python train.py --num_hidden_layers=8 --d_shared_expert=0 --norm="layernorm"
Below are experts of layer 2 (counted from 0) of a mixture-of-experts language model. Rows are named router (the router's row for the expert), gate (a neuron's input weights, with its number), up (a neuron's input weights, with its number) and show model dimensions 168-223. Each number is 500 + 50 x the weight over its row's rms, rounded and kept within 0 to 999. Numbers have three digits each.
After each expert's rows: "gets" lists some tokens that make up at least twice as much of what it gets as of all text. This comes from a sample of Wikipedia text that the model never trained on. Tokens count by the router's weight.

# expert 126
router:414515489509498565515491452491500565505536496485482514521386434573416522521542449491473491548633526498524548467442488463492466518455524540516550496545492575547420576470
gate0:461493528490480494444509520452427543501497588431417459535402540495445467519445533493497476612494484519548496511510507568559436490477561534525497537418540506461490505400
up0:548527490510592427444525458546492511487454535452479555509467508505534515533495455516444480561466412497530516526624493477502520377477630490437510505464565493507512426482
gate1:479537523497424481449499502494534583546493541461521528459458440422537553546566435449514514524502512517507548509589513474609437614447526575536556456519591508535519555542
up1:499521515533451482452465523529544523576477589481504512393454406558443606521582537444498561559472505503505505476613475443591483546529557568452523488442468496502519548590
gate2:470582459536419509560568452427563561523481461539488522515563605583365521507480549479543484489489654547517480565534403509588443491422564542538462469584577484468564522478
up2:563485416449541486429557512557454476416461537405461556520464510602546501564525545491522509414519412510469475453481527509374483609559491546550475556489493569516492524490
gate3:567495397486468441422473450545439471556568463493515349522380613509479581546541471518443443421451471504540547520382480503501591415463512399497536501545518415535564497525
up3:585490474488571554577494475521564492576511471515477521488602536536508513502477452499537467468396470544533470589534437495487450539491565468497477525529505460429457420333
gate4:504479513588435556514493622554410485441648474472453429509477530438556482455547515485484477459460520451446584524419380518503472495490507513610506494452460531502496455498
up4:518450495517541595490488509422510547375452545480466424531485477473533491543503485524387543564448438513543430567466487482422460442541463481525524459460538525520476501421
gate5:538576483587512507472559418567595469457471452508503528550512534498492515437559554486398516499546510459483479493566524458543502514475589489411426461511596431410525489512
up5:387512495480493481568492557458446498442444535475546513549489517520453507591414485464528423449437446546542470508452484587468497566562398496543523497514513645522502506486
gets: " University", " years", " War", " House", " series", " season"

# expert 41
router:557458480518417463525439528476552503541533516379598481547455531511460503495489516526442540460432454494497517438474442462451555534472499432508578522524469485548515443467
gate2:584529533428449583554565414424407510455462414526478508560467562490520484582408523502498495465483502518507538550545507472497463495523566546527480484469454562585555517551
up2:451431516538545469450391551569581531482511570534469520411533395508513462426582502536506539519487431513474445449428529499525520484502439453423515506510477447464473464382
gate3:586577478511585528375371463415521490450476580506579561500593607564494569554456572534542505437457525508544367533625445456505495471607499493501467477533485532508510513513
up3:636533482528567542487441391455460473486432503487554496528542583455504530522463579521565554472456547531444447544517481428507465473523525528514439524529501522477533538538
gate4:511471536494541506412428467428534429503492527414548468619427507482472441506552472440449440527483555554461457441590496431444447450525505488467489559504527484455484438489
up4:442413482486472551521550530585523488520579570499481533444558565530518569479472528493576547460434492516488495484466543533561484451462522488513442529479484508510531579521
gate5:457537485542506531569537453510487563556540521489486572497541538577515452443500459568399526428463461480589469540570513488504476443534481494605577552472424477627497457477
up5:429430514468479534470510555425443628494545512508514506613368500414507484523514514454544483565521470508402619549500432502483429483552538549511407543461588458466466516376
gate6:541494515513520594539430478441551465461519539534434535524521527524499499428558575510607470566522517376424493516420483541608476506528566511500394498371520480448516498561
up6:410490487489495454457558513514513495504488458538536492495456557507460455487433465525354520413510512556503505464549543392405523462447465479488550462599473486477512520490
gate7:445531437584412534531552453488538515475576489440612502481554406549505522471578418521501532562533513476539478512475442580556504491493446515530490569568624496458489440443
up7:534488505547547565450538500554534575516598460395557518515478457534429458441534473527512508543465525554565477529432495543571540466444531493587541552571643529382441386458
gets: "T", " 0", " 1", " 2", " 3", " "

# expert 34
router:503563635458454528468553418523537625524485439567524548433455564441452496519540559513476525464573507543481516474501544493552513531554459510502369474498436499565493482520
gate0:403494441520572429549522514490507546451500455483534546564466429512525426446499427536488534643537566469483472438530471497426566519487551489532474568495460549477430552518
up0:454468438524546453614511489466499566515531521564509513545399446460518506466527473489532543556518576479481465468511433504465586480489604528509486653496407582500504588482
gate1:476539469622464528454536468594568504552428528447457465531367573509448420473458475571500489547606443514482509529468543538560468444474494590517475543478482498502559517518
up1:475522426610428555448504470568563556552458641578486486511399575473482457444491470521481505501572557495454492474475504570467517369525452487478565538523484507581579534505
gate2:384454515499524561523457506445475475416465430542553512488469455556429545516527479504521505522442549517456541499561449520562488516529498497496548491554539480655437506509
up2:659420487485449486482485506500524505507502575401490501465482543440595464567471545558470494488491517482484455527467434450419449510411521425490467473487427529447550432482
gate3:474462494466464535459501523452536454446446556457482506385485447452488606431543553554438457425509494509501521482495485571428527455509383546497475503530463430517532497549
up3:490495593449482504506568518525521435418410501467515530392489509468496489457484624543534458487490488532422556515477563529439423546551427591433438446494461485521541446597
gate4:529571498553523547560469445546428488496513497507509409507470505490480417436523467602445490508457497542399550487544471494469443485499570481435525518524522565577581532526
up4:515488534488481484542462413506483482521533527511550575371585564439494568490450542520495502494409470452465497570478410499500594438491502528515512423531482550515460527486
gate5:586516509430586428518535519558535470372417519519427610499520531499501453418578506432546421516507536505505490424403572465570520550483516532511505457485467442581530410556
up5:590554557405606462491563452514568497428487552511459487459514505515485483508541448408478396522423533533506530416428579534524489494451522462408493492529454566528539455504
gets: " early", " high", " late", " 3", " Bel", " mar"

# expert 95
router:462589508455468497494529530423384503591433521491590498516519515512629547511531486553439439461461496507524508467554497535484453553501518572500556514511482516495552577460
gate0:460471489496511506505500538510554454477484583514602532574519494529517524505559533537524504528493550469532443495455439484579485501479480463547519503499408446525509531498
up0:493450508502416530512431462504486495497540425503392446452543435488580532470478444451522524469532404572506656529481524517427571474489547489450524502465574564481488501490
gate1:456461524471490457471481458514544480463447466398550465569501554449459487506527549445496486481463540448482463500505480437500539571479545444547542476467610523455382458520
up1:477393518463482518505473495526420523488539547551499520409499445455574573463475460604472488519537511563482519549471440523517500455570551454567492567554559522584489447533
gate2:489494538521536558574542483537514401423440456463553546452562426513553526499539465527416536438517465481430458416504590535512531614509469563539492560439558497411400513465
up2:501513480469457418427406536491476562590567529524470436600426576460421425434452522459558434537479557471562508552499424481471503421489536378481522424568440531603546490505
gate3:524565514530530517476493493549481485502364484452554558597504508530531502451478469487474447458515525500482474486490626547474550517556453485447500483471593466480542509453
up3:368502474499535455453550561472560473401564519504537382453492479496549529532502575541520541569504466481561500477504416475447492479521473457492421500545418460604529505530
gate4:408488516515526488513380488476554538481523488454421433513494486467532421464597451555516480481510474500488414475481592602512503575517570523458476502474564471427474565446
up4:379434544478530416455516494547539567498491507483492457557551467475545475520625441520474484525542396502533402452512522574465457531524549497464457513451527445394470594407
gate5:485468512476473522460518483512532552490492506464478419479550473476532408502478564545458530535551490437527443517504474448514505589477462301513461440506452501494560512520
up5:489535571424505558452551495475533538500479487476509447488582499423567455529462566550416570567503523426555437493565478439485489534504483345460450503516410481478540490522
gets: " |", " —;", "listed", "our", "burn", "ourn"

# expert 76
router:534484459546459425543538457467484505556489494497443442528429481544585500425460475527529425548482487513587504501525408441550424551444487560515538468525441490539631573447
gate0:519493512580528492475452474495588493537598521477511461460516472550541587519494483525493425362394571452488509563547498480496510470430599336554437425502436480459503565475
up0:514525486524498523472445504515479410531436429512473536555499659484580561507488552549614469445524504509520482363463468442476498499499418547465603508544488528533479528545
gate1:524560580457497439490511556477387533493437465520474491502557507530530469523475536412429585581460478501526468405487452478436530543469379524562572535510472566455483504471
up1:538485565402544477451509558509413543522483489552479524573578509533580452498526431450426513594495514468589477443563424519402559432483506532554564487506465531465556488430
gate2:457416518463446540486532521531470495498587454581480525508474494597444464434532451485584546547528521552575456463465389480573479489486545564469577547526533495448529392486
up2:485552485521526487508459493425484546492452510449542461500618495336531372668448548578425432414459472444445569534537586468442567497487476450532467445484472499606500587493
gate3:478500506574584490517449418516530503518526499445447463458491473546530483574547472421528469483531476582541470581434480493549512439496510507363444514507575447465556532517
up3:464544544559537495456472406473521463512459506435444490457457468552505459566612468390497422504514556578554459528400535452544442458510504526412457467478544529512563442574
gate4:463509512498504404579514546511493483454531487519596408436473531566490455541597509456526538569454457530506535538521494590491471463468381470528444455470495525412525595495
up4:484415458546379523409444456553508532489502524504528580520496484492440560484481463561425461455372562483561506574442507408524461511558559533547536511515548493538550459447
gate5:508515547476407540424556552521584414584514470501472526503417519518454440631543466483523487486458535465498477451564469509594488551457443519453421625497519471455482419494
up5:558555551507439450426493457503518479568532440583453577491468586549522465634563491552541411548482584516569555493514471443587508509490477496462453462474561496507496406487
gets: "o", "a", "ia", "io", "ino", "ie"

# expert 91
router:496438465526552533433534419601477462508492521534380494571468495502538503529455508532528480551578471468516462527532434465483476483506508538474413483484451474491454545540
gate0:429486569531423496461551483534506520547461604522472517498488521482579540504483508458516574462531462507415524549601520572474520558377480549439477538375393528407553392465
up0:512462416570436611520503531484471523442440516455550470440507495531522465516466519501486538449489591480542584474526435543548445550366534427479450572466466517462559493408
gate1:520558540528457540567509486549503455479594462462548565355520564475485526497463462525536479500543504536521565529515482546596471581385524490490516483481457457471630459492
up1:472563605575552620525518530521574481473548481518512507453525543483449513552504527468535467525542437587523580527444512552593534490431596440445510491536449432484522481439
gate2:467458593529497608522515429442484520488498451471490493528493459503617481503532527417442575567485529554528490503515500474482496436516520392442557464532503545496589432420
up2:489512504550510502470515483523558592502476498450508466501431475549513423507560544575455393469443497520532570466442525523644446522456564489531410439446550461523514467430
gate3:432535465445520497430443494520500471501470489540517374485620520535553475423565510465504555457406498521430481549543522474555466506588520416529393528536472550442518538491
up3:547434570561441486539533499437503568489550505432467632541421493455430511625417524490456441546537507484517506421497471544498508508488496596459532476496520489560535445515
gate4:549421507423529482504550543517622518493416456448516477494502511555416496557451526469576518479520473451535506573448421521469460504448479499489490499536601513497601472523
up4:421520535550447479517515382462484471578482534626507434524477541498511450500453538560547449550475597511405547493504506445483462499485445476503524525479476539523483445464
gate5:517479460564494534472511594510490527542350506564453517546524568582546514481435470464586485457449491628495543432622570526560386545488551488513572433503602517557429442495
up5:516470555553509514429543601531465466537371508519429503502496565556505499503436512502600537468492436555417460488606550449489449482526554522516642388494565499498406413519
gets: "i", "ai", "ari", " had", "ine", "ani"

# expert 48
router:597472368463483422492492450547549498508494429325433494550480430484422587553508573500585452585476474405552505485476574539533490478524574516450471522550494614454512474444
gate2:518536577434418520537574419492526508633493492516424464500482647545469443481534479527462443468432507473528509499481554539490425528535436486519499530539566507486511431513
up2:547466506561543503562476514556469422437478561575552555476558509453453557442513488493568458460539493461399468486543541485477544505515534514462471547535513441518502490510
gate3:411427522530559538472526448543416563497514454501526467556489594530524443429461571432556530495527466512440431563438435484518481500450550472531492536525461532493506406560
up3:547515526507480585537551573414501406556478465562469472485471461557468564570446464524486564598532483541447542516543558517548501457541529558439560491500527534506533498460
gate4:518509568469478473381514523516525474530516560474536499448548503600482410477549395506561406459450399614607507575520466555543497467511500548586535507545450484366457462451
up4:492549438498479489635534546532492451474494497534534485563489459337542522450444521548480538405484521426501417423519508482495439546604503529524489510450471506604537531547
gate5:501539602415547494480480514523443537496470531559569465456478591392430374526418553516536585503390551472535466506571527431479413459539452606499542583510550473426459453499
up5:527464375548422533544516475407480422500549506426428508629520383562508584461609487519519420523558470491508579507448467576530611519482567378516490427464453541520504509548
gate6:526570521473569596446552576508415510475477590471468448561584439471479419523459477477658583446458374434514525415488513516518467517450533493568571511505491516503553548504
up6:543495499483565535507485598517445588450444452470433416546513519499496492561468574341583476400500552480606578478429510444533452426524500506534517460508587447500537509498
gate7:528510485497437540474556501441457441511537512485409505491515494485551456439464495564529523546490424462541518432505484460479424430455507558449544561601495481416506441544
up7:499502460449547546512439528432380527491492474402541398559461529502545512492544503478484597551510512510482439508546527502498597474426475506493599478555483535590478477507
gets: " two", " 3", " three", " 2", " 7", " 5"

# expert 79
router:466432470531433529506503435563553427487560509486445523463488526461532503508564538544527475610562535517494526504461515427497454564530443585526442447507544531623564554451
gate0:468577463440461476439574539518563602553551490501506456530490474459491524488566452497481462575511546510429567526504499511494464378474614452506582502506539448506560647443
up0:570437541525548469473424561528482479471499474529524543545539569558524457514455549481513515422476456468566456475556470392526515582514429510476417443480485550583428469499
gate1:503533522553405456544418483464488586587485470519440545538481499465462530538507518454530429429521540422425530486530427474530483491432546433601462344458546439454588543528
up1:432604468348497465548519521538541512501524484460408540533553452524398521453503526464560524557510533500466545447500484509500493467511480545573495407466515470461543516486
gate2:479569469455593417489432491476564513525540501572498519497573526520468460556452564627540477485510400480491473561480406467494536479498475591473422528481477442482631482543
up2:491504506575473529495494494486477470540571604456469458436506401477471518463491495550571472584556537460549468452419540586519477543546459432573509462496530525502475414418
gate3:471474533503454588478444524579492541532487652573532495484487499466483491499485459606404527541599526560426505565557525439480468484526512544566561415541545445567481483421
up3:579469473480475578494472532526500508558484568513536580472460545487454526449558431580493490536532519493409451460478505475561465454505545482470551412515542451527508524462
gate4:525547494565473450533447571461529485506500650551574505510469453563578493503515441507458556501428468473459409478528441494534551522589443474387569641481486535532524580513
up4:566503495541573430412461603536518491582522564526549530538451505513524435539518462501448530509532496511502468500490468492470515520547461437433518524464571477466531564495
gate5:519484542490554493423414549468466513514548440538436487516477577482463435500412486472568577513451487518523582650527544516514484474489468469511482508548524481539491582471
up5:455549542612423473569588455540554481552549444535544586470526494541526508486561541530544435478487458467531493512563391506528482550488521457480523447462512540358497474455
gets: " has", " had", " have", " film", " album", " local"

# expert 1
router:484491449539623500533487436555489468460492480429484511488459490571592544411456387497528424608538427436534428521638526579441429449553568456510656416487462510541486611539
gate2:494477543533519598515471466518509532485533426494523501486427405511535512519490473450534422491453452446527399464595545510500523522484509527536512544511575537525390541456
up2:531469518426445418483537517429514457508451599497479509485502474456439503523440498449430470552499453486579567474443511482449571486479419501554467532601499356450526533564
gate3:507527553528484464461418438537518421596452467601527505556497499511539625476449514576552464578547446435652501497525405451392544544566474529503613411451531527492599388595
up3:448392467481485590560560555481501522461536506410474510431520488498482422528600501396449557419475513555440486564569614522602450435451549499447493550584559497572407524442
gate4:590502578477497527565460504489518548513565520516516457524580450463546507511568510371509493508478495452457485388443549592470464531492584468495496455533538449525518532541
up4:607421508578497490560526495498429555587407487561489480535426537459480537598533454499427541502522430601502567542447547432429619455509450553492439594522594589429449525532
gate5:507501573665516540589483508536540631467477476490523464526496601485456410561566473509530540477630483519480484505427535552468481487457564422441491538479486558399477524467
up5:478543541392448495518515492446480592474487491414576386505565383539518523514478514550517444540531457570494421544490485500531426517470520494554496502506539474479427518474
gate6:566502501577496479528428549529520560536461500497499446500556510518474436533507455436491453460427527444536433523520627494513534542473551517560548432484457426528571523461
up6:472477430539451510536489567482526474468464448552482466434481526465496405518539539550487518428491544497535541371487511504487519508486533464574609493434511550478488480557
gate7:452511604416507532520542465602569359495465510485460543394453505537500468472557540565458468518438542553441502470436491560463500468536426586471532518588438482499409549578
up7:573532493602471465535432507471506606456532435507495517581605514444484550492538424470522530473471495522561603554566491470493445476492618500568499481465550537496465402516
gets: "on", "ell", "ge", "ion", "ie", "all"

# expert 16
router:443465555460475498525448506451503460493591493585553512471547486422457420515517520392568441430469516541539430416541459451506440496469515448486397523464544487411462466546
gate2:463502488469529472542539437463439541501556531582478497506425511481541537459482501513581509437596557447504443538487494477454546475529503468580455468520478474413505530468
up2:555555533486536505462558527519586497480517545529518585510530518566517520472469487456428625500612550527556534454542519488509484412570420546432489487528436469429439483426
gate3:490524575559431498453518478483578501510475644608488524548504460497476556425581480502418429510466506466524552526525499457522581503466530519480497544489531523445503503686
up3:552506506574488527508479468499529481526487494540543489527450487535535480503607536473438450509466489472545468538502478536543547596514546466557577537442504469410471499639
gate4:473475397427476611543570388465504507520502434563394467550536545492525423462466543553483557464473514471537426552557499457598471536395414471518498609494518468544555467503
up4:546531527589477471473478481484371543597536501413474509458488518470517512539563487458478494605484552564470604428462435491541502452540540479461562502415499452514528566575
gate5:587497482528439573527549483573457427451495430406449532539497482508473557462454497496549530507541530512516539507444445550526505619449522547490597542545475518491504515398
up5:584450427511463533562528495526428376438510381431467512525491512467463495494459508500541526504466510571545599472459472505565531536469538534462587531560480496472489478434
gate6:474569364512568495484517475539614437431614419474422547590498421502580513563419527421504507442453526511400467527535550486480571403378516451461558545453561481523583454516
up6:497458560424466482452512596535448608504467509411556471509456520482408470555486514574524495559459482487479541448514504537492544626506472474490499508570297443475470562426
gate7:481490615494549531498540461547479508486415484564510529620481570547536543462579471565538412425516456453512463527462461479434485445483582514484476419456449432551518461447
up7:519541440552471478511473498467477418488540503427530424481480459448468526521474517462513495515589538494505599552533520552493533549464471540546498539487568584479454504569
gets: " Z", " end", " 5", " l", " Con", " X"

# expert 7
router:548444482502491500467460515517556522528452430461530526485511408460580579545589438532457459587505547446506592556509462516432433488499470524482463475533445545524427491506
gate0:473457448513435524556516491410502543588505498544542556520452476544439474543505445599450502569517504556508488474610428434515470502428506441502543513537477452509489579396
up0:556547541549556527453497477522460438475409518428535464534555534538498576510539568331445477538430538371472462502489519506527570474469422493547524464499523455589465452548
gate1:616483498568465612507517502455539545471508525435487500480573447483472543465544467479521524539414538414552407525467400530514498541454508516492542518529431473565434508507
up1:598492529462517546487553537479526612494515381452549533490499366470451532489541451547535569559523551523515441479469437446474516535554519439543519537454491497597515522514
gate2:556459494438530562492411468440435562477520566605538456472604572464490555560405531623487613481461487559397416456420519492475565495580443512406598517544544508453490451494
up2:467517412536512534531542542511503466494534492391593469482433502458569459518550508414459453494567581515446591516388611570550532522543423429501485522436442374545518539509
gate3:505570498442523477601410469419501514528451471516547516536581468437531469476484475518518588507495485550498559458520503512529408504414516475461479587519415532513491505541
up3:566522464581506578441575413577526418531493578398428443463457575493484521508526510472535398501530556418514525439384442505516570487534550491543511478446566494497509414442
gate4:472562424541553540476579576564515550483502484465548412503536470487509510518491463571490537509527510367631455598563464452499394493529546448439488473529412528514546472574
up4:536426526490397526427582403394558530592631535558487563423533534519511490441520553516442523439452573479411505534454546541623514480556556560448538598472488589412554519422
gate5:483465404551448502383516494488532492452453524598478507593498478528511521449570463522442488545460527453484480552508565532477424464506559479558533352551535396447524348591
up5:437458431468559480440525522522555490453533526476495533429540515422568512502457436504557558468615487479476519495506642592568564457504386510540485478455416522469394545419
gets: " |", "ier", "ard", " def", " contract", "ster"

# expert 65
router:551479586475524440566646426520580624494508487519569510588503453456424490504491430522567549589507468481494525415499440494553565433454585513540382397499481543490568512514
gate0:469507500477565518483536462543462464484459432498531449595523548566538514450412527487479548415471625444459633590515491509471408538422488599509490566488599557474500472521
up0:457542507562418461481500531406579539511447425530551463448486525442428530530461498370492517433561398540534511550476605452602520538569488397438499444536464514509465419443
gate1:502456535500504428526494479434510552436443550514518517540588529564465518497431476390538575442539458462551579495542481451441437511438594539480513486504567496479519471541
up1:455451446435514565501499562556501515576543482580447475494499499461530481509472452514460509473485568430486496576377508588544547542578449419457546476548420417507484535400
gate2:475544405443508464549513398530585505518493453573352507515443413541483460558518471511532543481530546521471536551509478540562492530461416469600420638537449474447496412470
up2:492448518448561488509529503605555499505440494524388591522489457513503497445533479449542523491594395509464604467490526474464438519498558556496402513538518457415465456425
gate3:524511539436501522454452399526540463468445448539471518602555478475512484536528400544546457556478430439486515552537549585508529492495561437478554482493485474546493380540
up3:533343487563517513467519507499525483508401448377507510488517582521581497350585616510412521487582558477398592523507525549504621508511435460523447449464553479502588459460
gate4:522658433494494447531501481573461487419492477491492513489451434538515507573540464508447465597442437464528455495596522534540483489501585399472556593416483559521487556558
up4:576478501555542501479487557529475479494515661538523534404617565577489488437504442379401425465456509520503434428488472507503435468520580491540537524545516538571527516452
gate5:551481536434513553514438507585529549478503476539491499471435453436466605410543554634454560459517526506542568425488462437412540459541589582462495452543421553525438538545
up5:595489583489463552440501512579540506578553554528535474504420347533504575565534469570492382552505415517479478449465519559435505522543525453542513433559524515574542513471
gets: "y", "u", " British", " 0", " English", " Indian"

# expert 107
router:425389491516471592415440546472524479492458498477492501516552548466515503480489562481534541493450487452490465448536543488457552338445421481462510539472622539469530491465
gate0:504415416542468466560535523549404570533576464532549505584463599497673540436542494451540489493461366467469467431502557511542564492529503508515587550494564499469481465403
up0:498556561535434472496513497503358537542554531515513574495475578517487578515478577474473616462550427472547440434504527492538555519468396555505535497469534487454508526457
gate1:547538407479513412534504579441401502540474409460526438419463516421421527454543448578457466522446555438521468588537449546431507520499485483461511469490494484473467482565
up1:484488561505437545484503504541690497496524567556481492526494483571501397508429519470527470440521474560536503490465560503564440526486583545586501477545474501510521516458
gate2:592439535498476532573450511535440421468569488494501517565550497521446496494555450571548485571467460490570549534461435502414598496435564471511506473536539532544436465468
up2:568477526560539448498475543485546510528463400404538503461461546521480498390546551428406530460512579510531465495553512507497533480526481497444539453431521416565462528493
gate3:559547529467475404546523539564452465608560531465490404526518450501600455456454420437432518477607508459562544568463467547540445424508471480407537439593510431506446553548
up3:533555497596471581580410464528566438494438377455483565440457523478317481518414449597604472613409509487466502378558479430489427496553557523530500478521534550439508500520
gate4:449413458514456523430505494468498471465498422455525559610488515594551579490530481452584510389471534479507482423499578469516455526468604490492581606457557391475490416500
up4:488429417601466526514465447468500454537486499507513560578506582489513543493520503435597526501467533495477492410404522466498539487497564449483520557423463417509521454483
gate5:430445490446499553451482547530451486501600460389501450526462367421614492501513480562524517491497520537525540526448455528568447476447466448466583497467517463444492445497
up5:503604478536507437530563405555571463440486585488513466475510548482422452526470469486382548560512484480408513467540586488449578510505535559511465465542459505522470506521
gets: " s", " Sp", " 6", " Frank", "itt", "Personal"

# expert 98
router:488435477506596527476480525620465574510553512535459556562502535488485531571399458496500551559458487450437515524516481477445469590516532508494399473518491495446443486425
gate0:545451551496469471501520510575474590436499633559534574475541577499444479503460501509498567475431468529484509451497467422542535505547566439558547607454420497537552408427
up0:495470472524480530553452468463494502462484514492541556492528496559485421580564562597358517601571458467569450468476467409443490574452447524481452523495458465404540566597
gate1:460449453440512555505535492506347527518465546493453499550475533446525557530563557464515491558525529550497551551525438485490542494418481472549430484528541372526549575549
up1:488483473489524603451447484566434498572433508519565394555492503519490538519481530414537463469494518560493434467530451519585546519513559401431479550478570452472447574511
gate2:541419460496504480586589524558580510390525489522482458471393514467551586441533500534456435487593493433498575520499478504466523539522548540476529410469412500455550515458
up2:539525464464518478423406469547430537562470384522547555490524412577460492561488475507559497447422517558518458491464563496536571496449503427494476528595506488518531524475
gate3:456588506508569576594425412460568585463438581522443493487517507478474575518556536357460417473488521486572565504506480516548443513391505467535521462412496463492506499457
up3:465516455567543499540507515548557491412480548533471439515518447514504446447442559513570466505392557507478516578525507520494520462478453352455455482502531408496478490433
gate4:614449470573517561531506594530516509449396521484519424447567558474528544382488506432490531502466484497469443555494516525504536439521520491444450522448487521498452569396
up4:384505520463520479523580441428431441581529568583507554515539537401506536581505543519509466466503452522514579542434503461546429502449505510542426467520478432472526551517
gate5:434493488400507557463574489553476458464436570477567478523543547552508389432516466457438605535479452470381523577560584498532591533494434566472551495614493509517548415532
up5:498487518567505533494446480465480504514539481523512548505472392494473585576429537488553442481446624536545402527534468499495417431484553442562400473367475491454412651432
gets: "a", " L", "ic", " of", "i", ")"

# expert 37
router:529487549550373492551500544386484523542514506488534531524438334607525447485587459539520487534559463466471552472549558476451522445476520556500469466480535438593639519547
gate0:597627491519569419510563501474507535469416573545551450499552498540521517555495483405443464481473510419461491442459556552526471545505468520433558473447430463461455533488
up0:563584562473585434518545472437515555555409602539588401513493427573539473540535434436440480446529447400534445435482601541509482496487472507428528498467469446510491532484
gate1:477490458502480435377462427533459486494491496461466464506512517478551570512550476531493466539483470613469457491440565489537499516586497616491528467554532597395526437541
up1:476526501507509476433495407448528493436520456551443500459483536464478551524476540521534563552519480556498523557493524489476507493568506643415480514495546539500466414563
gate2:472505550534477482479580594490507446473511509464514483456568493512495493509451521417494540560453506431584513575422490453462471584530463591483513599487546551463581504503
up2:479582489506607513526517554615529472444506450568569499492419507525540469415460544570488424620543457484525430565537509435541467513510484505512503514489470442427532520500
gate3:548534438498459410609514454501492505476510443533546496463471513522493486514498528522494440571568422492467420511518434607513603587496493454430498508469491612471411482498
up3:463544519512570442485458529451528497404492455464586458510448512591549501440487560473475402510581490494509451587476491550518519572526541458489497500428495575445459496515
gate4:537496450556445428550494457530508528509516506454503491579517492551528451562494608480513482434578466403500437533429589495480469499517366605469503497535524505432551456517
up4:485528470423555527400525604481518446563474546515576487494535532432525477463518399480503506499520447426458405516557428536623499521516513498518560489483424542355496586464
gate5:488518488448430437575426548522468495533506457471593510550578566446455462499430472447497526397393422491427421483490475458427444420507464495467513508526555534496442565472
up5:513509529463441449578413526561516502533510455509597512510624545462422494452452544454516527424379488540450412510510503437422440414503443500493522525492566494491435539476
gets: ",", "ly", ".,", " particularly", " especially", "},"

# expert 15
router:508502522542448597524461511486446404441528463476476463429465523542523545517471524540551456618481538442506507469507562545524418552504484634498563491493593518519601528471
gate0:511492519477504548506467503419519399518535513486557530482547474459538463534546447509529540505585520550548548507426586388454511568551496567461548504527449546599473590568
up0:523491565472551541527498467436540472484562564499501520443555471443482427563550466493507540504570429599562539529436590407520434569490487571514514496539476556578450569538
gate1:494601503503477494608529490517522516484583454530465470500527479541396447475503489395648429441506434527496548599485491564536520547519550497477512482516554520527561421442
up1:446592544457514438611560524511488583546580465507486491537559501503467416511471521441554442422478438526514499658447525575535513560485499459545484557502521555470536446476
gate2:515535514543498508429437519540508457490559604570415585489508492555410492505585520480551490557492486510540506508483405537496539425492430534560499552523464547477458622532
up2:474444492425509508540608486509525466529474402499551389512465486420552556477422487534404526501497540492423503424492528469487512516531538515394539477516469452582540389486
gate3:497403517540486504519441549522610439419518431514543487567477501474486516510463538552563567511466550422466401611521484550525488464454522435476516461446545542513556497525
up3:494531490486529505446550459485365537527458571449541618471532483488605450478566504525430468484549475573449625397515449478454509529533539547491471563559439421467411519480
gate4:561596555515428551459528391540557484500311560495457594509573511517511520521562528553481498510526430505493516519526460516530500458432451536605474487468457467466479544498
up4:488586448464524392560484531536487433492536500470490502516474478509566546478516530453536482476460592546500520488469554563488507477456533501418493512468509500518426471386
gate5:411559476509476620470448466567455468567629537531540486508547490485468560494437531479522555513458493455499450495532510519458536519578537417480493456568490450501495547477
up5:534427504494507386490529530481571536471494498482467479486529513431554475506527436509503450522534513531548625379519436496525487502382513468591473527513546527472456444598
gets: " |", " —;", " -;", ".;", "};"